From a checkpoint of a small mixture-of-experts model trained on Wikipedia: vocabulary 21660, a shared expert of 256 neurons.
Below are experts of layer 8 (counted from 0) of a mixture-of-experts language model. Rows are named router (the router's row for the expert), gate (a neuron's input weights, with its number), up (a neuron's input weights, with its number), down (a neuron's output weights, with its number) and show model dimensions 0-255. Each number is 50 + 15 x the weight over its row's rms, rounded and kept within 0 to 99.
After each expert's rows: a language model's description of what the expert responds to. This comes from a sample of Wikipedia text that the model never trained on.

# expert 0
router:48 64 43 34 44 78 88 63 55 27 18 37 47 42 74 51 35 72 77 73 55 40 66 82 51 65 59 36 49 46 76 73 80 49 50 38 44 61 42 74 33 20 48 67 82 66 48 63 78 40 56 53 69 39 61 57 29 64 30 38 53 37 84 66 48 43 74 44 64 63 59 52 42 64 65 46 45 59 49 61 52 54 23 44 50 50 20 59 41 52 65 31 69 62 39 61 47 65 38 65 58 32 25 53 69 40 30 58 75 46 35 70 51 53 51 67 56 60 56 58 53 59 60 42 72 59 38 38 46 51 66 39 45 35 43 55 45 53 51 39 72 54 22 35 67 63 62 41 17 37 45 17 60 48 51 77 34 23 64 45 37 46 49 68 76 67 47 55 38 70 56 60 44 49 50 67 60 68 64 55 55 65 83 32 30 46 53 54 38 33 27 55 58 47 45 35 49 50 66 48 50 67 36 50 77 71 58 26 50 65 42 62 49 27 73 56 66 44 18 40 30 63 49 60 62 60 49 47 45 71 51 43 95 52 50 66 20 58 43 21 41 48 57 55 60 54 39 89 35 57 37 69 52 43 50 48
gate1:37 72 44 43 70 90 70 64 74 53 63 55 44 59 51 46 56 44 39 55 46 43 73 81 65 42 58 38 51 63 53 32 48 49 66 55 33 37 53 49 51 40 56 35 69 81 45 89 50 66 48 41 42 27 60 49 74 40 42 59 63 42 78 50 47 57 64 53 44 40 78 63 34 37 55 24 45 59 56 54 84 56 54 45 47 42 55 50 75 77 32 70 63 69 41 67 58 56 40 39 34 30 65 54 47 71 58 42 46 32 42 76 62 72 70 57 55 49 22 73 34 94 73 51 47 68 41 42 42 12 84 31 62 64 70 23 57 34 51 47 46 51 62 36 63 69 57 68 49 31 31 60 66 49 37 28 27 64 45 58 60 54 56 37 85 59 53 62 43 39 00 77 54 53 56 62 49 51 43 73 32 62 49 41 44 42 48 35 55 56 44 37 53 54 62 66 54 52 41 26 46 33 33 53 72 65 39 39 40 53 43 46 57 68 30 40 85 61 16 59 55 41 44 87 38 51 64 48 52 64 68 57 56 38 38 55 28 64 55 47 58 63 32 48 76 35 56 54 48 40 39 71 54 33 49 32
up1:76 51 34 64 52 54 59 30 28 36 57 57 32 55 31 37 49 63 58 17 79 31 96 64 57 56 34 34 74 61 84 60 61 65 37 46 75 39 47 72 35 48 70 58 46 56 39 48 46 36 27 43 44 65 45 50 28 49 26 41 67 51 19 48 58 50 54 71 49 60 65 49 58 67 11 63 47 53 30 70 66 32 49 76 54 48 55 55 48 44 36 28 26 73 19 67 50 61 47 39 54 43 49 52 63 41 30 59 49 69 45 66 71 48 60 62 40 23 34 62 49 40 50 29 74 76 54 34 58 65 60 59 71 45 53 31 24 47 62 46 43 21 53 51 63 25 58 39 62 40 27 72 74 65 50 44 62 59 76 51 81 33 59 41 47 36 51 50 48 34 60 58 67 42 47 59 59 56 41 49 63 52 51 35 65 62 51 11 36 88 51 53 38 49 62 42 61 72 52 77 25 56 62 53 69 79 45 54 28 58 38 62 61 56 49 27 49 36 46 40 43 44 70 44 77 48 79 35 45 43 42 38 49 60 34 70 45 43 61 40 40 54 43 42 52 54 62 46 35 67 80 17 57 20 66 37
down1:53 73 53 67 71 44 45 55 79 58 69 59 35 67 86 74 69 51 60 38 53 89 48 46 72 55 66 49 66 61 47 27 64 12 49 41 17 52 40 45 48 94 32 51 46 53 44 27 71 40 32 30 68 62 13 67 38 42 47 41 38 61 38 49 52 53 58 31 41 57 37 11 61 52 78 57 61 69 75 38 48 53 43 32 32 60 61 58 61 39 53 47 49 22 67 58 34 51 65 59 54 54 61 74 73 33 83 60 63 54 73 55 66 57 47 36 66 44 63 27 54 64 38 62 44 51 35 53 53 43 32 60 53 26 48 78 40 33 53 67 67 61 30 56 39 46 27 38 75 65 81 72 66 66 15 53 62 55 40 66 36 64 46 27 39 84 66 14 42 56 72 50 56 57 52 58 57 44 67 58 62 40 36 63 42 49 56 31 33 56 77 65 44 57 44 47 24 40 45 46 30 32 60 47 55 41 40 24 59 54 86 40 63 41 29 36 57 66 60 48 41 46 64 55 37 73 51 42 33 47 70 64 43 57 54 42 51 52 43 69 47 33 59 43 60 38 35 50 57 53 50 56 69 60 55 43
It responds to: Articles, prepositions, infobox punctuation

# expert 22
router:48 44 67 68 54 49 59 50 61 73 47 50 57 35 56 32 32 46 50 08 57 58 25 59 77 65 69 43 61 96 48 36 54 61 69 65 32 40 51 59 36 60 28 64 78 67 48 66 44 50 57 39 78 30 64 50 42 52 60 56 35 61 62 69 39 22 70 60 44 52 33 27 64 47 44 51 21 48 31 55 38 61 58 50 50 56 39 68 47 49 48 29 49 34 52 38 41 39 63 45 64 55 32 56 63 35 46 68 72 38 71 40 32 57 49 55 48 65 53 47 35 32 29 66 51 46 17 44 48 52 29 51 40 33 44 41 45 60 70 19 62 34 29 68 71 52 54 49 57 20 52 23 69 54 59 68 22 19 70 43 11 74 52 47 59 80 40 58 69 78 33 66 45 46 49 53 70 45 91 27 68 42 50 49 53 47 75 58 43 57 35 52 58 55 51 41 47 30 44 64 35 62 34 49 40 33 28 27 58 38 68 32 67 22 53 71 62 35 41 35 22 64 61 61 58 71 60 49 52 30 70 54 72 50 43 62 44 63 46 47 39 26 80 29 48 37 43 70 60 47 34 39 44 59 68 31
gate1:51 35 50 77 65 39 39 46 63 65 45 30 61 20 66 70 82 39 53 36 14 19 48 72 51 56 58 55 23 66 60 39 45 31 76 75 81 37 48 59 31 45 60 52 38 46 42 44 50 49 38 61 79 10 68 20 47 40 57 69 53 86 48 47 40 45 44 57 49 47 57 54 46 53 57 50 56 54 71 58 53 41 59 55 45 30 57 60 64 45 26 65 16 47 69 65 48 60 56 12 40 42 52 67 53 50 44 38 81 62 46 50 49 63 66 32 35 69 30 70 46 48 43 64 38 49 69 37 76 39 51 22 46 46 44 42 56 28 53 51 38 59 61 43 31 37 56 56 45 37 43 60 37 51 64 32 50 47 57 59 19 43 64 60 49 66 68 73 70 69 19 63 65 47 70 53 45 48 72 43 66 60 07 37 60 14 35 27 55 41 54 31 65 34 50 74 55 24 42 68 26 38 20 57 48 59 48 41 54 53 50 64 73 47 38 45 38 45 33 42 50 68 47 62 31 50 29 43 50 49 63 68 40 72 52 42 35 44 71 47 39 67 23 52 66 60 45 54 82 20 51 61 35 41 55 36
up1:55 33 38 61 60 37 38 46 17 51 42 67 69 44 52 64 71 45 37 33 41 57 56 49 43 47 55 35 48 88 14 55 59 44 49 30 63 37 43 70 30 38 55 58 16 57 42 43 46 33 52 36 72 53 60 38 50 84 63 50 44 66 18 45 64 41 13 74 65 46 34 29 64 53 31 52 64 31 43 55 44 23 47 35 37 59 65 35 48 70 32 46 18 45 52 47 32 41 24 29 66 30 60 51 44 38 29 73 38 76 54 23 33 50 33 49 57 44 58 66 32 32 56 28 74 58 45 29 52 45 43 58 42 45 48 32 39 52 55 60 63 12 43 24 54 34 31 37 45 16 48 64 51 61 73 46 45 57 70 69 37 26 64 41 58 61 35 52 48 38 39 68 52 31 73 58 25 46 64 28 36 77 27 43 64 34 66 36 68 70 47 51 54 50 53 35 45 44 28 81 67 50 64 74 54 54 58 74 32 49 64 57 59 49 58 36 43 35 41 33 38 52 57 13 50 43 66 29 49 54 69 54 64 54 71 39 59 32 78 71 40 39 55 57 66 37 51 62 60 62 75 42 64 31 42 33
down1:55 45 85 75 56 54 53 81 44 60 56 57 44 42 64 38 53 50 66 64 41 49 43 51 77 42 43 53 52 63 49 37 72 56 53 56 50 43 28 45 38 55 39 23 42 19 59 41 39 23 51 58 54 31 63 62 73 66 75 55 54 63 66 58 43 54 49 20 41 45 70 40 45 54 43 29 67 26 70 59 55 71 57 32 45 69 62 52 61 58 32 61 29 58 51 34 57 26 59 58 82 84 49 49 26 54 39 54 42 74 29 42 47 30 54 37 47 46 67 47 53 82 61 41 49 56 33 37 14 35 43 35 12 51 62 42 66 45 43 53 62 43 37 40 55 50 72 70 80 51 78 53 31 37 32 38 57 30 48 49 46 46 53 32 51 77 34 33 27 47 50 55 54 68 23 68 64 58 50 60 88 56 45 44 35 26 32 59 60 64 71 56 53 55 75 30 61 43 21 60 25 42 36 37 83 63 52 62 57 57 62 62 77 44 29 43 57 50 52 45 45 27 84 67 33 43 27 55 58 30 66 42 31 36 69 44 49 25 28 48 34 68 49 61 63 61 71 74 53 40 55 45 77 69 72 44
It responds to: Mid-word syllable pieces

# expert 2
router:63 39 50 32 50 63 66 47 52 42 31 21 36 38 42 37 45 67 47 38 45 48 68 59 67 70 45 14 71 58 54 66 44 37 59 44 45 56 67 48 31 53 51 75 76 44 58 94 85 34 38 28 71 37 40 67 29 45 57 43 34 50 57 56 35 26 57 66 55 59 60 56 51 62 64 55 48 81 49 57 29 55 27 57 82 42 31 33 36 30 59 34 40 28 46 54 43 56 49 76 72 44 22 52 62 44 41 52 72 45 56 57 45 65 71 56 57 78 60 34 47 54 43 49 28 38 60 61 53 47 41 50 78 41 27 34 41 31 61 56 76 50 43 45 72 56 46 29 56 16 62 55 59 40 53 77 29 06 57 42 42 49 50 59 43 72 58 52 55 60 47 61 37 45 45 39 68 28 67 59 57 66 52 36 59 31 53 38 55 38 36 48 46 56 36 29 55 75 69 61 57 72 68 40 75 59 55 47 68 61 63 32 53 64 49 66 66 34 40 29 51 56 46 86 57 41 39 40 58 64 42 41 42 75 47 32 39 62 47 40 22 28 67 41 26 73 33 75 68 60 39 38 36 74 83 86
gate1:57 63 55 58 60 40 57 41 56 48 61 72 29 80 36 18 34 76 56 54 78 53 54 70 46 46 53 25 50 55 71 30 25 51 64 55 59 21 42 36 53 46 54 59 50 69 47 68 47 68 58 36 57 25 61 44 73 60 40 53 40 36 52 64 56 50 65 67 42 58 68 68 51 36 29 52 63 65 20 65 48 53 35 77 40 38 10 31 55 57 42 88 46 58 51 46 34 53 41 51 39 74 55 58 55 63 45 60 66 57 47 48 82 64 32 44 44 49 19 29 50 63 52 47 89 37 51 51 66 55 69 46 50 48 41 43 55 37 51 47 86 61 54 35 36 57 44 73 48 30 36 51 51 58 46 42 30 57 47 14 44 64 36 63 70 65 25 51 49 41 49 99 55 35 41 56 45 58 66 51 44 59 27 35 56 36 57 36 65 56 63 60 39 45 30 55 57 48 17 59 46 59 46 18 44 79 48 74 57 38 31 54 47 69 61 31 75 58 36 77 51 64 65 92 35 47 70 59 75 64 50 67 52 62 69 31 34 46 65 33 51 56 40 26 65 43 51 53 50 42 32 44 32 12 57 59
up1:60 23 57 72 35 17 62 40 66 34 66 47 44 65 59 46 41 48 45 54 48 34 93 39 71 61 33 39 81 40 41 76 65 72 16 60 85 37 52 66 64 53 42 55 38 60 61 51 51 47 62 10 94 54 45 50 47 82 60 45 50 63 65 47 53 49 49 73 51 28 86 62 40 45 60 56 54 50 42 43 49 76 62 41 60 33 68 38 46 48 37 44 51 29 68 65 63 47 73 63 54 35 57 31 48 36 30 70 52 65 66 77 41 25 33 54 48 40 62 46 44 50 56 36 49 51 63 61 33 72 75 41 40 51 67 22 40 63 72 66 61 63 64 39 51 31 58 43 75 34 44 62 44 68 75 22 71 77 73 43 73 45 45 50 41 40 30 37 20 38 45 51 43 50 37 54 28 62 44 69 53 53 49 54 76 49 42 47 50 39 50 63 38 62 74 45 48 61 49 80 50 73 99 54 75 55 49 38 33 61 56 51 74 35 64 37 50 58 48 41 61 53 46 38 65 67 48 33 38 40 71 50 66 45 65 44 67 53 60 17 46 57 33 41 59 50 43 42 63 56 62 59 35 45 39 52
down1:60 89 65 58 50 49 32 74 32 35 37 61 57 51 45 42 83 60 43 52 40 49 58 34 78 25 58 77 51 54 69 44 63 49 44 62 57 20 32 68 43 42 88 33 48 64 68 38 72 36 43 69 80 48 65 48 46 51 44 56 52 57 45 53 50 28 55 72 54 75 86 46 46 61 58 51 77 58 43 51 56 22 42 09 51 54 40 61 81 45 43 38 53 40 49 50 36 24 59 45 57 45 18 56 34 63 87 36 46 53 65 64 52 48 54 38 40 27 53 50 53 41 51 50 40 55 53 51 58 57 37 65 50 42 44 66 49 38 52 68 87 41 52 52 70 47 38 59 55 36 83 46 58 57 35 52 26 58 36 35 28 47 49 38 33 93 53 45 51 35 22 48 70 59 59 44 50 76 56 52 43 24 45 40 35 35 54 33 68 52 73 69 56 61 53 30 67 65 40 33 28 32 70 57 46 33 50 27 51 54 50 60 83 62 09 67 50 43 64 26 41 27 53 41 33 58 50 57 71 49 77 79 42 60 52 65 55 09 31 50 34 68 55 41 52 38 41 71 42 51 47 58 53 29 54 44
It responds to: Punctuation, digits, early-sentence words

# expert 19
router:44 52 53 32 46 83 70 63 60 50 43 43 47 42 72 41 47 52 80 44 44 76 63 35 73 57 62 38 35 66 67 63 54 48 62 23 57 50 36 58 41 25 56 61 58 54 46 57 75 56 60 46 63 49 69 60 40 69 51 46 42 29 62 64 31 15 47 61 37 44 38 38 56 43 42 49 41 51 47 26 41 49 47 63 62 55 27 51 58 66 73 40 58 53 38 51 25 62 77 41 55 85 38 42 67 61 59 58 73 60 51 71 59 78 54 59 10 37 50 44 37 42 38 51 43 22 37 69 49 38 29 61 59 46 41 39 33 72 73 45 88 42 38 60 66 39 34 35 38 20 59 45 42 44 61 79 34 24 50 32 24 62 66 30 74 55 60 42 71 36 41 62 23 51 67 47 49 47 75 25 60 45 71 36 37 44 71 55 25 34 50 54 61 31 63 33 40 39 34 47 54 52 47 10 30 30 61 38 67 24 73 49 37 07 73 43 75 61 41 27 32 55 58 50 49 68 53 40 64 46 27 48 51 49 62 38 61 50 19 54 33 28 59 65 32 74 39 46 33 53 30 48 52 58 64 46
gate1:72 52 43 75 57 53 74 37 33 39 67 49 37 62 64 48 34 63 75 49 45 54 48 44 73 61 62 59 37 51 63 44 55 47 81 37 44 27 77 45 55 32 67 38 46 77 63 55 44 62 34 52 52 38 29 44 60 59 50 62 72 59 40 42 40 54 35 69 47 55 72 82 47 54 41 31 55 40 44 46 44 40 47 33 37 44 44 34 43 81 37 60 69 41 20 51 20 45 55 43 60 46 60 53 71 62 51 41 74 66 63 71 41 57 44 48 45 42 44 52 40 74 61 71 21 79 60 74 66 39 92 31 49 63 69 29 31 54 44 34 61 39 77 76 22 87 53 90 54 26 07 29 53 42 59 44 47 41 67 61 56 66 46 52 57 58 62 61 50 64 46 73 57 51 54 48 18 54 58 62 59 54 59 47 63 30 74 41 51 30 63 68 50 05 30 56 68 50 26 41 52 39 59 36 76 78 66 75 50 57 59 52 76 56 54 64 78 74 44 47 65 41 74 74 48 48 69 48 54 68 54 74 49 55 41 28 38 49 45 40 38 44 23 52 46 55 41 39 57 52 34 54 51 54 49 48
up1:69 57 45 67 38 47 41 52 24 30 39 52 50 45 47 49 53 51 49 41 53 36 58 50 41 45 52 53 62 63 47 28 49 41 23 65 79 41 65 50 56 69 37 54 55 53 64 41 63 48 51 12 69 23 37 37 46 57 48 46 51 44 41 59 65 48 53 47 39 50 51 38 56 74 07 69 71 56 31 54 59 37 71 17 60 73 57 40 62 38 60 31 52 79 55 47 07 46 39 59 61 52 41 38 62 38 47 35 47 56 73 65 44 33 50 49 51 34 59 28 50 39 39 30 68 92 38 55 41 73 39 71 66 73 66 37 60 82 51 91 57 43 60 27 46 45 58 70 50 68 59 76 45 58 58 30 60 61 70 43 76 47 65 58 68 21 59 39 39 50 78 80 59 47 57 50 40 36 55 44 72 69 47 56 66 58 55 53 46 38 33 61 50 81 56 48 12 69 39 74 43 55 50 73 72 55 58 57 42 66 53 29 72 44 45 49 30 49 50 31 51 50 66 25 42 70 81 25 26 41 57 56 56 70 54 43 53 34 59 21 60 64 44 57 51 28 28 41 44 97 70 47 43 41 49 37
down1:51 68 41 85 45 54 55 60 67 69 66 61 36 35 49 83 52 40 37 55 61 58 59 40 70 61 60 47 29 46 65 29 47 34 41 57 41 53 38 28 36 77 64 56 45 48 39 32 60 53 65 43 67 51 40 54 55 48 85 25 50 61 34 34 35 47 68 68 20 33 52 46 54 27 44 54 55 39 26 33 47 59 55 49 45 47 67 53 63 13 32 48 39 26 92 40 24 40 29 73 65 43 39 58 26 44 42 42 50 56 73 53 61 54 44 27 63 31 58 53 61 60 41 53 66 63 57 31 48 54 48 66 67 49 49 58 28 38 59 58 37 71 52 54 46 47 48 48 36 17 81 75 72 58 46 58 60 95 42 65 38 57 54 49 73 49 35 34 27 40 47 27 54 58 45 35 79 39 40 52 37 65 47 36 35 70 30 45 48 55 43 56 49 73 37 35 68 70 36 53 52 29 21 67 58 67 48 42 41 62 67 64 62 41 55 22 48 54 68 58 52 53 63 78 43 53 53 46 67 48 71 66 39 63 46 60 62 53 50 70 67 43 38 27 63 36 70 91 48 67 52 89 78 20 57 32
It responds to: Prepositions before dates

# expert 23
router:55 50 49 42 31 72 74 43 66 47 40 35 44 25 61 69 64 76 53 45 41 40 77 60 51 54 57 83 49 50 47 52 55 42 65 39 51 38 43 58 39 58 28 52 71 55 41 61 74 40 48 45 56 46 46 60 45 43 32 48 29 60 60 60 54 12 63 45 47 62 50 69 71 42 52 30 56 55 52 65 50 53 65 53 53 31 46 52 36 41 50 25 64 31 48 14 50 51 79 63 79 45 04 63 61 34 21 45 59 42 43 58 07 54 67 62 37 48 60 49 61 59 46 60 37 40 41 80 64 53 39 38 69 35 37 24 42 66 60 49 62 20 44 87 49 48 50 38 39 38 29 39 46 53 74 61 44 36 96 58 34 61 58 59 49 76 32 57 52 56 57 52 57 63 48 43 72 66 76 67 60 55 52 41 43 57 42 52 26 50 43 41 44 32 41 47 45 45 65 41 55 49 25 60 56 67 33 33 48 56 65 68 70 54 65 61 70 29 28 18 32 54 40 46 70 59 33 49 46 70 26 53 79 61 72 49 51 58 52 71 07 44 40 45 48 35 57 66 56 83 11 67 81 48 56 37
gate1:58 32 38 37 64 60 50 42 47 33 57 57 35 27 51 54 47 52 45 46 54 33 63 56 67 48 56 43 55 25 76 21 30 05 49 80 35 39 56 31 73 52 36 55 48 62 62 67 37 45 38 41 53 39 56 35 61 50 45 64 39 51 71 62 35 63 71 57 60 39 50 67 51 60 44 65 52 87 31 63 35 40 50 52 42 19 48 77 52 66 44 48 54 66 79 57 37 56 50 24 57 49 48 56 27 38 53 50 29 13 21 55 28 65 40 47 37 59 61 58 53 55 76 57 30 76 40 66 70 76 60 27 50 75 59 27 72 26 62 33 43 62 65 64 46 77 47 94 51 47 41 47 55 63 63 22 58 51 43 66 69 57 38 56 64 68 83 61 52 45 28 61 67 53 44 71 34 55 55 58 48 63 23 38 34 42 44 59 69 32 37 55 68 35 38 80 50 50 49 43 34 59 40 63 40 65 21 46 56 58 68 55 52 67 35 40 44 42 27 44 40 62 16 59 38 45 49 42 70 55 45 70 58 69 49 58 31 60 78 41 17 55 42 30 45 28 65 45 80 33 37 50 29 41 37 39
up1:66 51 30 64 39 38 57 27 42 28 46 32 48 31 74 55 66 47 45 24 58 48 65 43 42 66 15 26 69 31 39 65 53 73 38 41 80 57 55 66 57 67 74 63 46 26 41 52 60 61 47 45 72 63 56 45 62 64 58 43 50 50 23 66 60 42 60 69 56 54 71 45 72 54 38 66 73 56 27 41 39 40 54 57 57 57 76 30 39 46 49 43 41 50 62 43 42 50 48 34 48 51 62 63 31 57 40 36 36 43 71 42 08 35 39 41 40 28 51 34 54 21 36 27 69 59 75 38 18 61 58 88 53 40 51 31 49 95 38 52 57 43 62 27 30 52 47 26 32 47 49 79 75 39 73 35 38 55 80 43 79 51 58 49 47 37 31 47 42 56 45 80 53 52 56 53 63 48 75 39 63 76 30 28 51 55 54 43 50 70 35 52 56 46 30 24 39 44 30 57 39 57 72 56 54 58 71 42 41 41 61 55 61 43 54 48 47 19 77 45 56 47 67 46 76 40 70 48 53 37 43 23 52 74 68 66 53 32 48 38 51 28 46 56 69 54 61 57 39 87 48 14 35 39 56 50
down1:63 47 28 80 35 41 46 60 42 64 37 63 52 37 25 31 53 56 60 36 54 41 61 66 78 50 54 37 43 48 73 26 30 49 48 53 61 50 21 43 17 64 46 45 66 48 51 55 60 52 33 64 43 47 55 46 69 68 61 39 40 45 24 44 62 31 62 34 55 48 74 60 36 70 67 46 80 40 43 33 64 53 41 77 56 50 34 27 55 50 32 51 43 63 64 42 38 58 47 62 56 40 24 58 42 50 46 60 63 43 26 59 77 49 33 51 32 52 58 57 86 77 50 66 33 81 33 52 36 56 44 44 68 56 46 77 47 55 66 38 54 69 54 41 46 82 64 48 58 54 54 55 33 36 45 60 66 63 37 55 71 53 31 53 22 75 28 54 57 60 62 37 51 73 39 44 53 78 75 64 57 44 70 51 28 51 49 43 42 44 73 78 62 64 11 24 34 69 59 42 40 15 21 22 57 56 61 47 24 31 71 78 36 70 38 54 57 84 52 50 29 51 58 67 38 43 49 24 44 29 57 62 54 28 45 56 39 42 61 82 66 29 56 39 65 29 47 50 59 72 38 64 67 77 58 55
It responds to: Census statistics wording

# expert 44
router:63 55 52 48 41 52 52 27 53 43 44 10 33 36 60 66 60 78 61 37 61 77 44 24 51 45 48 49 47 82 69 74 65 46 49 50 48 70 54 55 38 50 32 78 66 34 27 54 51 46 38 49 53 32 47 53 42 49 43 37 48 58 54 73 45 47 48 68 32 43 25 53 46 59 66 47 65 54 67 29 64 47 55 41 50 36 35 04 43 80 72 30 67 47 55 47 38 89 58 54 70 90 31 39 74 35 50 60 68 40 53 59 35 53 67 81 63 42 53 52 65 45 30 45 34 41 49 56 50 58 56 46 84 40 46 41 32 52 72 31 64 42 37 62 42 35 20 60 45 00 65 18 25 55 54 66 28 40 69 47 44 39 53 64 70 70 47 21 53 82 33 92 57 50 80 55 63 48 52 28 54 56 74 23 63 56 72 53 49 27 59 64 42 57 50 52 39 42 62 58 38 50 55 37 66 42 53 40 38 52 53 49 46 39 62 50 52 68 46 19 65 69 69 51 40 75 59 35 53 61 49 50 54 59 72 38 55 64 66 17 34 45 35 47 35 50 27 48 60 58 51 55 63 56 56 51
gate0:27 39 49 51 47 47 30 59 70 71 56 40 40 71 62 54 38 63 45 63 56 47 55 35 43 36 79 63 40 91 61 46 52 46 26 45 45 49 50 19 41 52 33 35 12 37 31 75 64 59 38 28 43 14 52 38 66 78 38 67 55 57 37 49 17 45 27 53 60 35 37 79 39 50 54 74 71 57 45 42 37 29 42 40 54 25 59 54 48 74 39 53 27 47 79 50 65 44 40 55 48 72 44 41 64 36 39 71 32 43 35 34 24 43 57 38 37 45 47 60 69 39 40 39 38 28 61 69 52 69 51 66 54 62 62 29 39 37 62 29 49 42 40 34 51 53 73 48 56 47 48 51 21 53 65 58 48 62 50 71 54 53 32 51 51 57 48 69 65 19 14 22 43 48 64 54 75 59 35 70 60 60 27 36 61 45 61 53 43 17 51 58 59 60 51 69 82 41 37 50 45 45 64 57 64 32 45 30 66 43 36 55 63 24 99 40 55 71 52 50 56 37 67 54 39 25 58 69 95 39 52 18 52 60 65 60 45 50 49 36 26 32 37 39 57 49 49 58 63 38 38 43 39 54 50 49
up0:48 25 58 42 68 60 51 55 47 60 40 78 17 34 32 50 67 41 66 46 57 32 48 45 84 47 43 63 51 19 33 54 50 59 54 50 51 54 71 79 54 38 57 54 42 67 65 51 39 38 53 55 51 63 40 16 40 25 73 59 51 52 70 02 65 49 73 56 36 54 94 48 40 69 65 78 28 62 75 71 63 35 60 38 32 56 57 50 61 40 59 47 34 80 49 53 57 57 53 41 37 10 45 52 59 83 66 50 66 73 55 66 78 49 51 60 68 61 53 54 54 35 54 61 57 48 61 50 50 48 56 12 29 69 58 39 32 16 63 39 37 60 56 59 74 50 34 53 62 46 60 39 52 54 42 70 57 65 46 38 80 54 86 37 29 54 53 61 35 81 56 57 48 49 60 41 38 60 52 37 44 43 56 49 40 49 32 57 31 65 51 39 15 36 72 50 48 26 43 51 64 58 48 65 58 86 16 54 47 48 51 40 73 39 36 51 46 52 46 38 52 62 38 32 50 60 39 20 30 52 48 81 61 43 35 63 55 41 49 54 61 62 78 44 54 49 78 34 47 48 79 59 36 66 53 42
down0:47 49 38 22 38 55 52 42 38 58 39 41 49 51 58 29 33 59 27 36 72 64 57 49 44 39 58 59 57 50 62 02 43 36 33 69 40 76 73 52 60 42 54 31 70 49 35 41 50 64 22 33 42 47 68 49 56 19 53 55 68 49 36 50 79 75 75 48 28 70 39 62 47 31 50 62 66 51 62 55 37 48 49 20 41 12 42 53 50 38 68 47 42 80 45 35 85 54 57 16 57 44 64 49 70 45 41 52 59 49 33 48 37 49 84 40 36 61 58 49 51 35 37 34 41 86 48 34 57 19 62 61 39 40 36 27 29 46 33 55 63 36 29 34 66 58 37 48 54 52 72 39 43 63 53 68 35 63 51 28 61 54 17 73 60 69 33 58 56 33 09 34 92 47 45 63 50 67 52 52 55 51 72 63 63 65 46 63 73 36 72 39 59 45 36 09 67 48 42 58 20 42 50 63 73 61 51 57 45 46 68 71 27 51 41 50 40 42 32 58 46 73 57 54 64 47 53 62 55 59 45 38 43 55 52 28 34 58 71 71 58 71 63 51 50 50 58 56 64 54 47 80 63 61 56 54
It responds to: Years and months

# expert 40
router:50 72 46 43 43 70 83 51 74 53 40 15 35 54 68 43 41 56 55 34 51 46 66 21 48 68 49 39 50 65 53 71 74 61 46 31 53 55 53 52 48 58 45 75 88 46 54 43 62 60 39 43 62 32 62 67 31 52 19 37 49 51 44 60 32 32 60 52 30 58 65 33 48 50 48 36 32 54 68 49 41 56 36 65 42 30 47 43 60 52 73 47 65 48 37 38 48 34 53 53 66 37 16 48 49 26 37 69 60 48 50 63 54 52 69 50 54 50 60 13 71 32 13 38 53 21 49 65 40 42 58 62 71 24 54 61 36 63 69 21 42 47 39 57 74 24 65 30 29 31 55 46 45 57 60 52 28 60 56 42 42 59 51 61 54 66 49 41 68 64 36 55 46 54 43 59 71 70 56 66 37 62 62 50 60 52 52 35 41 79 45 49 52 12 69 13 69 61 57 22 28 37 54 35 41 45 69 50 57 20 68 39 18 49 65 64 79 64 38 21 38 66 68 64 65 52 50 58 51 67 20 59 68 64 53 57 67 69 33 30 46 22 28 29 52 53 43 58 25 68 22 40 68 46 54 60
gate0:61 37 41 29 38 61 40 44 65 51 48 45 37 68 55 46 31 54 60 50 58 27 37 47 45 29 48 32 32 67 69 52 35 31 57 52 43 60 59 30 71 41 51 34 64 35 34 46 58 43 27 24 41 45 28 66 68 38 42 61 51 63 59 72 32 72 53 40 52 51 73 67 18 39 62 38 48 75 68 72 43 41 56 36 70 61 55 63 65 80 25 64 55 47 63 59 57 32 66 62 33 52 58 77 58 57 57 53 22 49 37 57 33 58 58 42 51 61 47 83 79 52 38 45 65 35 49 51 52 24 39 53 44 69 23 21 36 45 71 66 44 42 60 46 55 53 62 75 14 44 80 60 05 53 60 74 26 59 59 61 61 38 55 29 36 58 63 70 73 53 44 26 70 64 42 66 74 69 24 82 67 57 31 48 48 50 51 44 28 49 72 46 66 65 73 58 47 60 48 54 43 68 87 66 69 53 52 20 68 32 45 50 55 60 88 36 50 52 37 29 60 38 48 60 44 44 35 32 33 45 55 63 55 60 73 63 48 54 53 41 64 40 33 23 54 50 41 20 55 35 22 44 36 43 39 61
up0:34 51 60 62 52 45 76 70 28 62 41 55 37 25 73 32 67 53 52 43 63 48 77 33 67 54 46 70 55 21 47 46 41 78 47 55 38 35 56 73 48 47 45 46 39 74 70 26 42 46 43 42 49 25 41 18 44 41 81 44 74 63 54 22 35 16 53 86 54 32 72 54 49 70 41 84 46 56 43 78 60 31 41 13 49 35 59 53 39 33 58 14 38 74 55 37 62 75 62 48 21 29 49 48 71 48 40 66 77 62 54 52 46 51 58 60 47 29 51 52 35 39 61 77 45 46 20 64 39 54 50 45 47 71 89 61 38 35 52 31 47 33 65 40 58 58 52 26 80 47 49 26 65 51 73 35 64 59 50 39 61 66 64 52 57 44 36 66 30 61 62 67 70 27 55 51 47 50 47 43 30 39 29 43 57 41 37 68 44 36 23 68 36 67 76 48 45 47 30 56 61 56 30 57 69 66 43 49 48 54 46 48 68 33 22 48 61 60 33 41 51 53 66 20 33 62 51 58 35 56 47 58 65 55 24 48 51 51 37 48 44 50 69 70 67 37 65 45 60 43 48 59 38 64 44 16
down0:33 74 55 18 43 57 48 51 61 48 64 21 32 55 47 18 32 33 42 72 66 38 54 34 69 58 65 46 34 49 78 21 45 44 50 67 50 70 60 45 56 60 47 51 36 45 23 48 50 46 44 21 67 51 61 63 42 41 60 49 67 64 57 70 26 71 73 42 59 41 29 80 55 35 62 42 59 63 36 49 29 32 54 56 52 40 53 40 35 49 69 65 31 69 52 79 53 50 56 43 45 35 56 26 55 40 27 49 42 56 16 50 11 44 95 58 44 49 62 67 61 37 40 48 46 58 43 60 34 28 42 35 55 60 42 21 65 22 51 57 83 45 33 43 52 66 48 54 38 30 68 38 48 60 67 81 25 81 49 38 82 48 40 53 59 51 34 44 37 39 32 29 66 71 68 39 63 76 59 74 65 53 41 50 50 53 45 80 23 48 65 57 60 52 56 30 51 48 43 66 28 39 51 46 88 70 34 53 44 44 60 58 56 66 46 44 49 60 35 33 55 65 40 42 68 37 43 54 26 36 21 50 85 43 40 74 66 65 53 64 62 59 49 66 58 51 44 46 61 68 26 53 44 54 31 75
It responds to: Place names, census years